Experts of a small language model.
Experts: 192 experts in each of 10 layers, 64 clamped SwiGLU neurons an expert, 6 picks a token, a sigmoid router, a shared expert of 64 neurons.
Below are experts of layer 3 (counted from 0) of a mixture-of-experts language model. Rows are named router (the router's row for the expert) and show model dimensions 0-223. Each number is 500 + 25 x the weight over its row's rms, rounded and kept within 0 to 999. Numbers have three digits each.
After each expert's rows: "mostly gets" lists some tokens that are sent to it at least half of the time. This comes from a sample of Wikipedia text that the model never trained on.

# expert 180
router:523503513474502537477542519517469515513494498514533508532470458487507504496505486504519518519451510502472541488454467516542550527464511499507515482449482473488466503542434465510498496462522520505493510564489534476533443486477504505513519470477519537524522532513481495502513484508532486523526489508544506505509505455462503505539521527489521471480513453502496496502498505498494492487504454478458521500496552441488505466536491470462520508505528520487491522480454486474477540522478463442490507472502514498496476475503443434519485492470521488543477510514473516460479488491524479466503497537525524474501477515494487499487515499525529541515490488467473489493481491484515526502531
mostly gets: " c", " p", " f", " co", " b", " Ca"

# expert 90
router:522497483529494516507509507546489521500508477512510529492467467470603483514515497522527497501523501499458522473491457505507506538517502510496484472502484497491472528505525519478462492502485504521513503532471544497502501544503533527509501494496553515562513520494514486459464537485507473542541516497507507527532497474481474484480508497489496504438509525520496512509510497524506472489484480503469459492489466491501504537478487474505499495491456500574486510476530480457528513521459462453507528465563527512500436509466489484491513502512466506526477488502451499475501454492495482470520516483508523445513516490505506530507500521514499521533496538482498546450478502509481553533484
mostly gets: ");", " Synonyms", "List", "),", "inomial", "|"

# expert 74
router:544522475475481501502528501540558511480522494453494457513497469496522498494499494488497521525504543550472502437502503506496480504513549519510507445508498476504456517477483470520506488489488507514518555528524476479490453494490516486485505487500496500489538492535491463469459538517490503515537486519480491551512451443486549504529480464471492480473501511565481458540499515488502511466560510503494494474468513493434495519545478462520495521498510495503511483496509499487495517510508514478485504498521503534521467512495473455473486506502475507518463453514452512467529523481505554506510522513494531468531497495513552514502477516495537481546499487523497541502508479534523485466509
mostly gets: "al", "ic", "ical", "ial", " national", "ral"

# expert 176
router:504495489511491528485521544488484499547488462508497469529488480493496460533520508488478512487518477477510513523483489482535489494468494492513463484461513480520488533508486497445465504497504541494475502512526492445503493539505490502519512510511486508533518501514551476495489544525477512538533518525502507510549469470539507449482497480444531477503519480498496464531488500557494477460554482513496468468459488421481511470472480497492543506491462509520495527484486461464522528497508535476489508500507544519488487580544493481502500492503504516494519481500445518439487482517522516496483482517537502498529491471488478485444499516515526489499471477485485542472490463536494521527511
mostly gets: "her", "One", "1", "one", "2", " one"

# expert 92
router:481471487505508493499519515497494510525506459519500533480503492515530518476543523459484543528528468508449532509525467499521491523509511520498483507492494498494469547543503474463488478504524510525476459585484509518473500474536488468522468474497508515562492480518487524445477515539549495516537506514482486492509491496492473521537493510483494515488529461503502510525509484503539486463536527453510529503485531485470496437467472518496517529478493493510498527436445466491461540512459492518508506514532532520490464497475477471489534498536473511520494509490482509496499462463527504505524485512504515478518503501469516477499508511504511473533490526492534486489524443532518561466460
mostly gets: " York", " Bru", " Tre", " main", "pe", "fre"

# expert 185
router:477481466519474516497510512518455465502547487491519506525498493496471512548554503467468511523478479487475526475499502481477499518518457498534519475521464453441453478545447495497486504444502490539444501495511490519524487504474489500485505504488490530533529506512457496472490513523511453558530464501500474532539495461484509518505478483467502500475516505493535499488541503481476501541514471490522453476474513494480502531500466476480482485506484483499465485490516497451474502516489521480507498490525519531495475566505483516506521516454524476492487520523422515528547461468516496459502501541519488475489539499491517529494503506499507500508483488508491532505503446522547543486492
mostly gets: "ul", " all", " end", " As", " Man", "ap"

# expert 96
router:488482481504490520437546471525525522516520470491481500509499442477527494519518512517498519481461500500477533521468465487533519532484513515530497496508479483463487516522469491500485476462534512509472510521488531495558479514490515498533526496500536546506522522505476495496518544553504499559520462549517495497488500469485500513545527544500504513461519485466498474506487532461486488492500492476479494532478489486503536466528479480502535486538441505515490487477476509463493562529511489451508485503488537495454491501528448501517493524474482531490459500513487489500469504497506544490524479514545495482501490497430550473515504502516541524536505497495443530494471468522531519508506
mostly gets: " la", " di", " non", "flower", " gas", "von"

# expert 113
router:520466465518541495493480504510486527541494485505479510527503461481507445524518486519530530525532514504451467491478462454513534523477486477523475468550508481450495499473497461461498555487591510515535498547504481468523458498512494501481477477500516516518508477541513477459482492512543490530528466517514520464482468477503537474478487473501514481501515509516507476504502516522506483478532475469532515526486543501488500502491488501482503499485484501595512499487490480458488519527511519489519516482513516466491490495492508455500504516533552519514494479529447501492501534508515517452511546486501503450547481468476494480492509520488510490496496526507485513509476483545540476478514
mostly gets: " (", "ian", " un", "(", " family", " English"

# expert 124
router:515510465531488495519514501524425477478492495492499521514504468447494451541518495498495527495504500484462545489468491509523542474483502531540505525511499505478480512515503468479502522503484556516502473528521520497503509536436525517429498481509496522536514488491503459469506497509501508546512470530511540525505473500497504513498484518479457502477500480514484485497523492513478490503512471476500497528490490462544492499471537513441528505519502473528460528470503498501501570500515479472485536516503546512485456527507465459515553509499518459505486515481491491510485499512529491467520551528490497493572538501475534497520527490548538517490499522489522526517450454503515485529481
mostly gets: " annual", " Lanka", " anniversary", " complete", " ago", " temple"

# expert 88
router:502518467517478533484497505546496519518460484503484508462500445467499467528514563470523468521546489479461504521502537474520530462537494519508508516530521470480462524522478509473506486507526519509475509545464509493497468521526504531515498524479496518475499494537503484458469494519547458533531473536525495509509485521479506485494480496473517480508506482531527474471523528556522456510522478455480465476461511477486485466517500496498531557529486503523505542487472490476504528510437504479484512467490496538523496525487495515533507478544517513517519457506508526478534482464490540438509495496497496478509512462510493487486526508489478503472530561506498517493546487526536519478472
mostly gets: " under", " support", " there", " close", " Under", " strong"

# expert 70
router:514479484490511519488566479517505511541554510503545505529502457479535478503518553527536484507492524511458529476465489486519529525515457485515470517484472457458484504542497511496479478461546536530490522556491496491526510530498490493505510502467489554531496492537481494511496508512524494531516524525551532516507497436524535505520456519481560511507507499504526502472489544508486521478491471473513526448477485450500509464516507475474510518489501498498503482441528498487492535481504454484484499509511521520491482538526444499466482525510493536513490501507480517500483510464502513487519513552495523481499477498486497529499486521514500544520478488468500522474502516532538558521529
mostly gets: " Ca", " Ma", " Ch", " En", " Lu", " Ti"

# expert 48
router:572498520482506539456510483520485558533480472510495504516482478480534496489490495499546507525511506524516524463460501523476473468486528478534524523459485498521523485513496490494467500479533495494519480493521518530496523461474558510466497492490529542523536467514552496489498534505522490516533507528517520544531491488462510482521474462484517518493519506547477467490482489537499484521500508496502463503512484467474500530523517438472507512499473525528497500469529452478482506524521508493458472493520527528486467530540443505506512508494494474504521523552445515432522479495541510511529524533518509449517489464506523521523503525514522521517472502536531479483503459485514515515481
mostly gets: " while", " Wi", " Website", " although", "Despite", " While"

# expert 18
router:510481473514513479465553497503521485507503464460468563546482496488488463499530478451472494556503482547495518458496468471520519486505493486514481515486476474497471515489484460509486490478499517521543532512508505485520483516522550507505490522513526520515531510524483485434479517498470488520543458486477489502512457447441488504505502473478519480446521551532484508487516520536509508460507474461530491439446475472476498515502532484481482511537499475524499498447506509471489524486488520480516495494495536499488449552490510522462530513485494477556487470532462514493489524496537492490508487519529502491506505456518491491500504513484540499532479488478512531461483483497484479494508
mostly gets: " Star", " Em", " Am", " Pro", " character", " player"

# expert 38
router:526531516485457495484523526495470487530501456516501542475468493488507471518531514468512522519502507514495517512494459509553476488465493520528508488538515486483449520516486503491505465502554557504501493510498494479525447495523512477497519506482531505461501508553523493473475514532490516503532522543487523484494508466491528486550512491467494519498517487534536492501494476510498472450484491458454475526518509509484501494530487485462513500489473518539463527482492452491488547525485493483479497485511553512516478526480486496532482460478548482512501523516464547484469456500520482473533535522485535475528478468464554524509470459487533470473495479526494521516532443552499510500503
mostly gets: "'", "′", "’", "”", " III", " “"

# expert 32
router:529557457508493479491453514494485504500522478486505501514491473525520511526532517513525547482521530493462505478493525487507513485506487542480469536547483512472462509532473499503470491516557531504524533497514499496528502491509485498497527510478513527523483519530482480501498561485459487541521508518534487544514510487474568445504499482488510466518514490473471450503465511511547472459486547452499521495478519507527490457530501502457516512477505488485486492462528494474484519522446489488505511511535533532460461490476487464494521518511478512501492535480485481502556453512521510496502461507542487484515478449476503504526495499466523464494498538501456486488522502539541517490466
mostly gets: " also", "ly", " not", "ed", " later", " only"

# expert 64
router:500463433484518503474565497510520503503541481467450498516500473529515435497523501507521526533524514515472520493489491492519485483493482462470467532465499482513530553489482504515470502462531478504471515532461477481508478522477470464517491471469571527514504535555504486462452531511506497530529492533508453556466486462515538491499473463481495490472511477508498493513500491520537454489528495471512489500498553492489510468473519489463504506475496503500464507473493496490497542502485490520473494470497499506455479499508442491481511529520501514491486511522465544512525501488503520466499518519465500492512483465469528518500538498530509507498546478484477496477477454460492536486504
mostly gets: "ive", " Other", "year", "A", " larger", " sq"

# expert 134
router:495541461514487513495539524535511517476495464485541510501478450528494475485505515446539508501515463511465514512465484469504530529458503509517458492514510470461488478516488515514486498470531538506459503540511482480548480526446508484488496491509511499532529529491490504482488519493519472494514454520509505551479458488488514530519479511496497515494506491515506459481502500524494456504534483474472498481454500483522493475539470506486490527532474517542486532452460464483496524492455471428498505477520506502495479507512505480496525536471579513519473490516457481499491513487495498465536517509516504476529533477473514489503493565533557510512494524523518505473463450528515519513505
mostly gets: " their", " its", " published", " established", " won", " own"

# expert 148
router:510503480485498497470539478524525509513574504473524510519534480481516472520560541515467496519496497538493540520466509542468502504493465498538464545459513486449509522516498527507435503509543509496493512517463488502498511526534500516508518519520462525534481500508522495457460513496523468559543517495513499518471484476526538508547488474472528516499510481500509439498523500492490506460507517448492465473514502493512514502531517467485511528504481488504485459475515459493508550454482493501503518495555544511503475520530451491515460466503470502493505485535488484500484533477519472480501493537494511470518547478496505492523510516534521530477468507488502514493489463474536534537508
mostly gets: " cast", " flu", " fur", " Av", " Ret", "Medal"

# expert 83
router:503525492512485499486518504511484467538523453478508499486526508513489525531541502517517547496514518558513514484506501470523500508474538527481482502513511479507454467497476489486475491454504511524472520555490494446515497540522487515490544497480481519540480480516481526488470501508508531510534494538541542502543483443513497514493503500461473473429507507548464452472508482490522496472524522492515509475443511468524487528528524477486520502479514516526519526490489500464517491514504480501525516476513551486467498529506444478510461465486526538498522515506486521505487491446516535487519548524506524489533500488501506438508504501494502473464491507497491487509530446543563511479521
mostly gets: ";", "---|---|---|---|", "pon", "bon", ");", " Juan"

# expert 51
router:526536514522520502484543516513498522481522462508503487503462463485530466544527524498488500535545478523478539528493527510530470446478483518530502498466512501479484474499501480469462478508528500516504488517454484497524490527532491532497556493513519548524494498512518481480493527493509494491540513539530522508460507504471512524512499446450565521501507496523476484480479473481518486476544481479504465527481492463535503496505497475519526512522542492551499496476507496493495506506554489520440504459487521507507477558499490460513497451519485471534521523469466524470477475520546540471514522490489493487537503463506532469508531507522499522518502552462515548516489489508493496533485
mostly gets: "ard", "DP", " aircraft", " Green", "hard", " Memorial"

# expert 163
router:505536438486496510478539550532489522506482471499459506449465468486477524499504510461497508542494508482455516459492488501513470463457502493504467482510496495528450539514468454486495473525492502512491515524456470497485471488500479503489479478502517533557474521530531486480483535504491481523526496548508520543521491516489502497520480467471521477459518476529478509497494496534545532483542488462513488470476513464496492501494483486464550521505491520492495504484468483468505505536518451454537505516505530504510465524482484486503541499513480510483484531548462517485513442459511497479517512493493549493547505514502500506491529509491512467505499509520567506487508469549507516462464
mostly gets: "|", " Direct", " Final", " playoff", " Clay", " Liga"

# expert 123
router:504457492505508486537528516484484509491511475481473503540483498499510534499535494514511495528525480517497539492487465478508476477485468542526473510488501484477453508515510490495479467504526523490523497560504496439509456501504551494463483508491577560529507494516505518459482524481477521499505490489528489544487448482478497455526542484479553553473516535506493490484472435513508441505539516511459517486508523499476495484509494476500508546523525515513497510484525483495498521494484497516521561504492526521508466486516494503520487509509512505529533513537466547483484495504539515517535488490481512481539537507447547495499508559478529498506528500446529505478510482538498487501485
mostly gets: "shire", " off", "west", "western", " Korea", "train"

# expert 132
router:503501476498489495486567516538528487524547469499518520520460475427496446510499520501480521483527498497484520492500502481478525466491472487516492547515510496509512525496475495476492495486488491496524464518489451477502482542519503474516537500484527489511497465537493501478468509489485498535517537512518478500524476463508512535467461488484473518485518530513509465549484524500488527450572478481477510522502510515516488470524494494472509512504471520514504491503521486467496525470480521474521542473493504498466477514537475473475511570487491509538498519520458464434506473486525485497538500520521547479519562504500461483504477494489544507533501557508499531457481464535520530501501
mostly gets: " Animali", " Coordinates", " Volume", " ISBN"

# expert 154
router:506520474535511539493506483499488505472475482494499487495433490473493458486548517486498514519525497507483571445506472518525484486490528483500473485513485453469464522535518493474478509491477509530541479523495479478517492494519484510514479539501530523520529471537520464467464519500486455511535498516532518498475494481455497452505493476423567514488512475516493500494487509515472453485518521496495486448473526491475503501501500488538537551542493493541486486479490460464455507477532507476480510510540533537503501559490470493485502491496495526502502504508456509506506498479540530518530483531448516493503487475485545470487541494520523491497504517513488476457471464511502487476498
mostly gets: " Charles", " Harris", " Lane", " Lawrence", "ala", " entire"

# expert 33
router:493534483497514514495532505501498517502518492468500488521499502493497496489529515450495506493515522457472524498469481499487535501523491508504495496490477481421493522525493523486492492516521513516516479554494464453533494536544507509467535488501526505511528510516504468444492511542498476558537499494528493534524491482472477462501478482439522541457513496526504495526477500491485510425519465459491505492462519459468507485519475488462516513516517544547446529469532473471449538496468489504484509488499520548481478534499469455554516485489501485515473529496477522469509449486534519521529499502466515478513516486459512505493496497482506503466532523500507545484531477503496515465495
mostly gets: "7", "6", "8", "5"

# expert 172
router:504523505508469509468503469492507487539499497510502491531500453503506496503486505481516512495522516504512536530514477506547471496481470484501498522493479479519474526523490497491471550469494535502516473495508506478523465515515511531494495514501480547549538465522502497491516480514510466546517501523517486560505491446486524487516522477501525493470514465514444493464497493537508500489504532517489489513507517464475479498480503485497509488567500465521472513445463475433544493493508459488455542490495503515492500523529491416545519527485546523542488509502454516488543448493527500503545511522481479480533494509505506492492549530525557528520542520502482529514492496530549494515510
mostly gets: " to", " after", " until", " After", " before", " through"

# expert 166
router:499526469503524463507511477533518483511549486492512469502491487492517463529508498482502495518528502489488483448483510480516483497491484494528516525510499482510481465500525514474474523517524531499497494501461511505528492536514521509526533476467515508497514489521476498425476539476526480548570507497527507513522507453465470469499494527508502538471521489501491500520490501553508449476483504501473483525483506495516492509488487482465484511520496498505501537515458508387502513504497499467531544470525492501487447507481458447473511503512520475508489481496472479457495504489483452449492528499511517444505485498475560520486511506510556514501480504482534510453503477503453524508450
mostly gets: "-", "=", " type", " –", "†", " bi"

# expert 170
router:526526483526494520472532513542525515517494495444512505533454489495545509536518469521493501494501472530479522484494525511516494527486489524517490443495460476529491514512516488449490511480515497473483523506468473474539494541503490455466507450522489491529497461496476504489454521504496503508544471572513492503528477497515500492471479488460514490492517518493490466514515502547579490499548497482513524489451492480565515478517481496529496490488494507541467478506493477511500503514527514505532474507533537529468493530474459457522516534461511496504495464496466458472514480448472469468523552534481530477516486475476499496486504497508499490534490499505521541474480468528473480477503
mostly gets: "=", "idae", " Genus", "si", " genus", "ensis"

# expert 127
router:543510451498543503476511516551450510516532472468491523517477467484484492559509500492466530520502541510473510547478474508496520491500523486518498478503470512454455491511485517471480456494497503513515491495487471473545482493486535521479489522515483532489497469525501458508487492500497497486523509518539520534499464478480534492519476477473497507505514498505482452450482482516533489470538523502464468512470512477491520505495476482484496497504474536553489512508509461465567512529548461465525539478512552511492514524489468484557481500505504524499468446534469483492473492538501521470493489506495528460510483449462474511522513506508532513521534500524503523555499480527522507540502
mostly gets: "ia", " Germany", " India", " Japan", " England", " Canada"

# expert 22
router:556535459524528482507492550546474536515506470523518524499511474458490481484489505484494528489478471520462525477485545484526507473516504462519505554491493487503501505517444502482480519465510530494531475537503501465501466490514485525517467503494495513502500451491477505471488469508526495566531461562530516522507477503487522493505490482441488479500507474484509479504504505518534493493506507499451492518489493461502489474508532510470537525516474499560515504476494510472518508506491521478490548498517525477448447522465476477542518529501495532478469484456478527506521483445501517462528494533551510474502513501474510503482520517476510509508559534497545548497512474508486523481484
mostly gets: "In", " In", "Personal", " Full", " Later", " Kent"

# expert 34
router:500513506475494488470514522495521522530527481524499496553512485414511463484527518449516502471520500501485498442475498505489521502516483534491514498527512450503503519512486518486462532468542513557457523537505514489509508517508481506513496478509546534530529529536540540475497523532483512549540515513503506523485474493460493483491453489464566504462515498491520486552519522523518508475520510490464487475493507487498508458492491484512503533528491504536465541447513475473504518508488528468535482493517511543482454502547511504513539500494516528542489516539469485511510475497532517465536507511509489458511481491476503490469480556523515512524497511512519484470504475519518529468476
mostly gets: "History", " contains", " Passing", " includes", " strip", " cross"

# expert 103
router:489492499535481551470501521525508518538506478510513489529509495481479452543513477514537512505482531509459524463485476474513499483495499497552496493559465491478477534517464521486482516479528537489501496518498501459528475504557511471440479478511516490526492526521490516446469534495523527524551475516472525469488473445494531508511473474484532486512510469541507502476507506519514465462494505460498490508504540514490511485512493511500541545514469491537504488525502446462508557509524551503504505489520549528486474534488483496510493534501528474507475494473474495490503466495488498475556543481491513458535491469518519502524469476477494484492496499498504516520491462566543489501480
mostly gets: "'", " (", " \"", "us", "}", "′"

# expert 77
router:537456501510481463498506499554511505495513473483524501509461504469515494471529513511505502494499500477468562521426508510523480491470476520488516478524506473497495491497491523484481516497513548527528556567483541444509464557507502525460516501495503508491488529495517508515474511489494506549498494476502463520503463481498505477479499491490488494452516459536488468533502497483532480489507497493496506485503477455504506535484526510480499496468515494519506494499497500474482525488486509527518522469580520526499498573539496503512491493454493524497506529483464524470512477491546493475496515528494501466538443477478526520445496519504488514489485537478492467498478508489489546458572
mostly gets: "ign", "act", " prior", "ct", "ant", " natural"

# expert 59
router:515483502498479505463510505523460540504455460512528514503473482466556499519562491518488542522500488493479516474483519495511508530504448473468523475491511512484517506545487507492494475481510495497505543517527518489539479522472481505490520484477496529491482481491484535480459505508545495497564477554503494540553450469475527465526494500476517505508503516511458479493476475471499514489512534488468495550467501495506508514492561512461494516481472524531512513517487464461477518521529529529514568486535499525479458511504479491525540484473484530508508508479457482483493456515540525489536543516521494468537502483506476503524546517522531520514499521505509510492509440496504528468501
mostly gets: ").", "\".", ".", ".\"", " Tre", " Nick"

# expert 121
router:488504521506459483485548498541492532547475475510542478526479442470502498493509524474530533521483504491505491567502535525533502495489504479551492515545522474509460525530490475463486508489507560486472531526513521483533500520501535498499507510499489544513503470524519514481483566493514484547517517527522527529525506499525508479480515529469510501505503498517517496506456469523515498488483486522518515460488513461486500527500510488521511464490483500495467523498517448437494507530538491468456502477481517525483509514530459498515518493521513496517508453491442520474545499511560527502548506522502506463549484494504481474478520519506530517470532500546495503512508483545532532529477
mostly gets: " by", " with", " for", " and", " against", " For"

# expert 109
router:548493485449501501470506446555478514523516495489493543528469471479521524480486508484477464482498496502481521512484481488513469498464505511515530485525493455499446519489469496487466515478543490503494541514495526494505473488562494448479460496494475526514502515491527455450513547505529486496540509524490491511507466457469500486494531494470494492456505487519472506449499502517501509475516473520424495518491528499518499460502496473489490509510501479514477545490474442483506508494497530506514508509517523518474443501493462489484515532481491529487477525502452521477541512441527520478510496505495571469530506436460507497490494529479523507524503505548507510501483471494536506509512
mostly gets: "==", " ==", " ===", "rthropoda", " Insecta", "===="

# expert 73
router:521484455543519541496509575505482538538505465481483455547464458487501445497497538513533529523510510506456511462459517512525546513494502479536480462523524503485478472510491481495437535477530489516523493534507504457513440489536505468462502464497480533546493461534494478487500499493522490514535501512541509486511509466526518498522461492489538531509522510524503523480507484521491483473516465508514513530483552489512517497487519502488542542466498496565501495506491473475495523520510486517509489509513534493499437502521495471500475531534566466503504490514464507510473496486514539482535518503509525467527497494486510489502536529517524487497472521503506509509503465533513511501496
mostly gets: " (", "(", "^{", " Di", " Ab", " Black"

# expert 165
router:515503468490488517467510514491473516503516489509523503518498495452505463471503524468532519509518451497428479500483512488535516497449505535490497500528483479483539536533490511489511489498532501501487471516517513489505468518522432478498531484509489511495530456518492440496508516525527503535517495514502501553499487438485516466555530514461496476492500497483461505506527511547481510467497455487514482493489485486502490497536497481501521511494518520489489530505511518413519508489517476444455489527484500549500476538507506506464446495513487514511502529524476495468483472502549487470566476525497481471506494505432522493485450523527510496503529500489515546502506461487524532511481
mostly gets: " Gu", "ir", "He", "·", " Animali", " Mr"

# expert 100
router:520504458506496466499502485518468501497510458480509472561478469483518517503514505539510541490507479496486511509514521557472491478474511485546489498471479500465485506514492494504476490467543528481498541507512495458528466533489529514496484495432558524495517484547502461474513546508515484506513530484527509541558539480496501482530507504472520503525500477517499435477507471481503479481527504525509511485473504465512497515498452523508514509556470491496479515439517498472467497544450505485494502493519531534497456501519496499459514522531497496541498516491467541473534448493541547477511522527522520480520495493502515501500498555436476511496492517505487496508498484554518504507490
mostly gets: " and", " or", " &", " but", ",", " then"

# expert 141
router:517543474487461536433540498521478529521502492499521470524489498442511515516553493494522482490504469539485501482448521491514517498503474522513513498477504498475513510504493500478469497506487479497479474549485467515521506516505503472513514529501484487527501484518537499491525510478535443542524478535542502532524524495512463533531492477482539511461503500468521491499487529492494516505542486519502486483469540506540509484520522500458522485499474489547488467439516454461492537483462535466482509470517549559507477509515432463468480507485485499525480548528473479468496491520496508449515535547490498504506491495487507503521521536500539491500476537540509514494515477520493535479513
mostly gets: " m", " km", " v", " sp", "″", "km"

# expert 76
router:534495475521523541475487514508445516525520479534534503512498475491506464521494510491494508526488498514490513464474464495517531528478478522525457515480516507427478500513456539510486523468510487491492524517492515510534495536518495513451522488457478546528524481551461468498504500528529505502546510536536545518492495480470488477485491526476484489440528459491519475498506505541521516482522503479515481500481501487464515502499478474500488482487459524478483504498515495474474505511507503481512560494485550527485499527497426477491503515458483464519472493558431470486531490491486491502509446544506540469499532511478486502485482503523523481502469496470466514459525508503504536491538
mostly gets: " Ti", " Ar", "ul", " Bur", " Pi", " Tu"

# expert 187
router:486488488510508520513522544519488511496500481439495458528495479496570516488521538514505501549525486526483508506478545491495510492520500510481512540491462506501492515503491481473513476492537489550511498539550479452522493482499485514509482556504473524568503477533514478483477548482546513551530485489513513522508476489531515461531496476466476501477518501525487496497542471493493483495492499475454518524486488497488502448501533523467502530493523453525495509515474481485542542511502484493493533508557530529491479501527484493514526476530498547527505495510477509499478501491516514489503526501524514474542508461484493526417485555511479511473556501460503495506470485537521510470528
mostly gets: " American", " USA", " British", " France", " States", " England"

# expert 50
router:506487479453488535514531529516493497515494503512497493507475467498503505476543547468480499505511473502496509459446528519510503504434469489503477490526468474522478487527502478442484499486492521525504535501496473445503459502510549472482518517484534510510512518517503471492511509551506497532519441528504504583474450462506497484506467465491506522492514491489496497528503489544481459507526485498487499492496475480469498529494534495440535537488546502506484492485514481472512526485487489498456490476527515564478459537480487485471534547530500491520516511528459504448496533503512493473509511509490485478516530470465562518479482516464501516524518517475510518498506478547492536503509
mostly gets: " two", " three", " four", " several", " many", " five"

# expert 6
router:531502478541470472495544523537559545475499459488516499523487484470534447500506489495502521526498463503460530506464499511505505472492498487480479529502506426497505483518492464503468505487519504507492467514493513525494499512476507522494506464478495542505542524526527506513542499504515507511529473484492511510511479497545526463510475507460478511473514494542519461490508507573503508503487488487539474461474486503493504468536519488473514486542533488511488511422483500493489544529508499527516547543535520520520470554521471470494508499484529477507515478518460521504486492504530513471513488556449523477488500467475485501492520554473549481493532518472502481517510514525521507506444
mostly gets: " film", "mi", "per", " service", " ship", " company"

# expert 89
router:476526458508524528545498513531511494504558477507517520519515491455549506503516518518485526529481469530486558523490548473497453514503523478480500518553496491447443490465483519481510491497526504534469520507523499493525502496534517486475500485451536538490555495521493456462488531491486483515475446543517530489512496465518499491517515489492498529502530503528515483494537480515514510467515472498456482473535510445509514444502508479497550494529492495518478480509508488474511518542511504471503534479500479488468467530517450485541456494488514503489501493493477553518546488487498454494521494512487487455497518475489488514496501497454548486468498482482534492500486440494493520503503
mostly gets: "in", "or", " Con", " King", "on", " con"

# expert 139
router:509499495531487520521521509519498520509494467509503543470475512496515499563505485462506507514514490518504526446483521501485536455501543498482459492490492472518481505487486480509435503468490519522512516527484495453536492530524535519482519495498528533526518500498523447499473472522521482525539490547524493523492476485471564473523496505473540467473523484520499500497484517516515460505522512456506460459469525466497497459531498528466534517540518494528495530485483448488464535494511489485476523521502510509485491565484479500490469540492514457508458511516464488458531494491569530466498498499444545491527523473485503485511516488515529557494490526520522488515531482487501495486504
mostly gets: " original", " MP", " human", " plant", " major", " material"

# expert 150
router:526507475527526522450510495516519512490493467506516456505514455497510506508510531516492515529522517530487551485446492515527522490502490513520485511488510478504505530534463506476473483434514519552491510521526470492503472533483481490515468501545483523562523474516476460478522528498530534536537471498546490553489468471501537495492470500481532477489511432485491476511494546515513461483530528464507497526501490497507498439496533485498501511493509508525494548478489494483488546518513471468484502501492517504451465516511487462475528508478502520537495514493453501536491482509495488470498498510482512495519470454455543483493523487494540514497509479469476502482471466563537543513475
mostly gets: " short", " white", " difficult", " similar", " tall", " quickly"

# expert 82
router:493496502487512539519516515534489489499519457492486522509483454490515470518482498491529522505513503519498529504485550480489481472509487479532473473552529484504488554481462466455502510500491553481507558516474491510539497528511504480470477466501534536496512477497528487453512553494512501504528483516526511531495458468483499534499474462470474530465502486475499455501509506499466455475497527494479504468482477481501482477465515509488498498507506534532523498486500463457467494498471463419485487474522500514502467536515464435491518521467483524497493532530466499480466503487543483460536502520514542468520513488479539448485519508495552509517515507504544509494508498518465541495474
mostly gets: " a", " A", " an", " has", " had", " two"

# expert 125
router:516508464529499511501535502505565534485490483475543506501518508451527529498480495473506498510511509499494545495513452475439503503477446546528494512513528497479448497498484504463480491489492560503546481516485463439497452505482511504506508488500554541483523476531473526465498554481499496482514505496500493521531471472519483517513541483481514492497506526499509505480479515541542499483556473475460489500488535484451506468492505483495480530488447478535508528480486485441467529536491462500479513472506515517496438538522483457554474459490494503512481495530459504514531490470514499462505528511486499488500510489457510513466539525479484505512501509510497494504508481520519501486504
mostly gets: " in", " on", " during", " of", " within", " into"

# expert 191
router:520487425512481512456558478512472500517528471483552488502460455480534482526519532523506478544467531467463513483462509494503505499498464530524503492535488466486492516491464501483450512474531533561529522552502524467501474502508506485476516527458478535483550470531472484481487539499536494532517503499527532507505494479481523482527507465482504536496511498506510474482492470503473465466497459467514496482444542453474506470495530492489515527460504526490465512472511501495493499520503490494496477463502534510483488546514440490490478526500478502514485516511470526483526503472507511477525516538530500482542487490475492502486503509532520522540515517478495514482506485543491551469507
mostly gets: " D", " C", " I", " B", " E", " Al"

# expert 4
router:530499491511464505497518522481487551498528491497510530515474487445490503519510479494525493514492492519503517462513452495511518471504500485519488518491477530498520486453518534488481486445543561491498481528474487483503488508505502501501514516453531541545520504548541491478463549514458477519569492511494504474489461514508531520551496490467557531496493501504471481480500463530499472509517484498481502552463511484549505500485495507470538522465464529554481505480492475504506528519469491472508491493536553510478472527527468449483522535502498452524496522510510510473493471513508526489503541500418476477520490490514501487485503528491498479525492525504502507478512441538486497486497
mostly gets: ")", "),", "\"", "″", ").", ");"

# expert 28
router:503514498509491469528507456531507467494522491480492473494455461481511449518512520500530508531519499500496510477474459476470487503498481485503502500513477500505454486530505425478489503499520497511491476501477516498543496547473517503494532473464515504490514514515493504436498512508513505529535519489555537501524519500481480437510492539473505550475506468494522501499500491532487488464482533478485486519490513507519513484477461514487549515522502481510523556492485492399516538515490491488501542490523544506506430506502473410505508496510526481501491508511441477477496499497531467441512532515521500444520507495498489487491479505490508509497485493484509509460512485526479518491458
mostly gets: " –", " re", " —", " Red", "—", " type"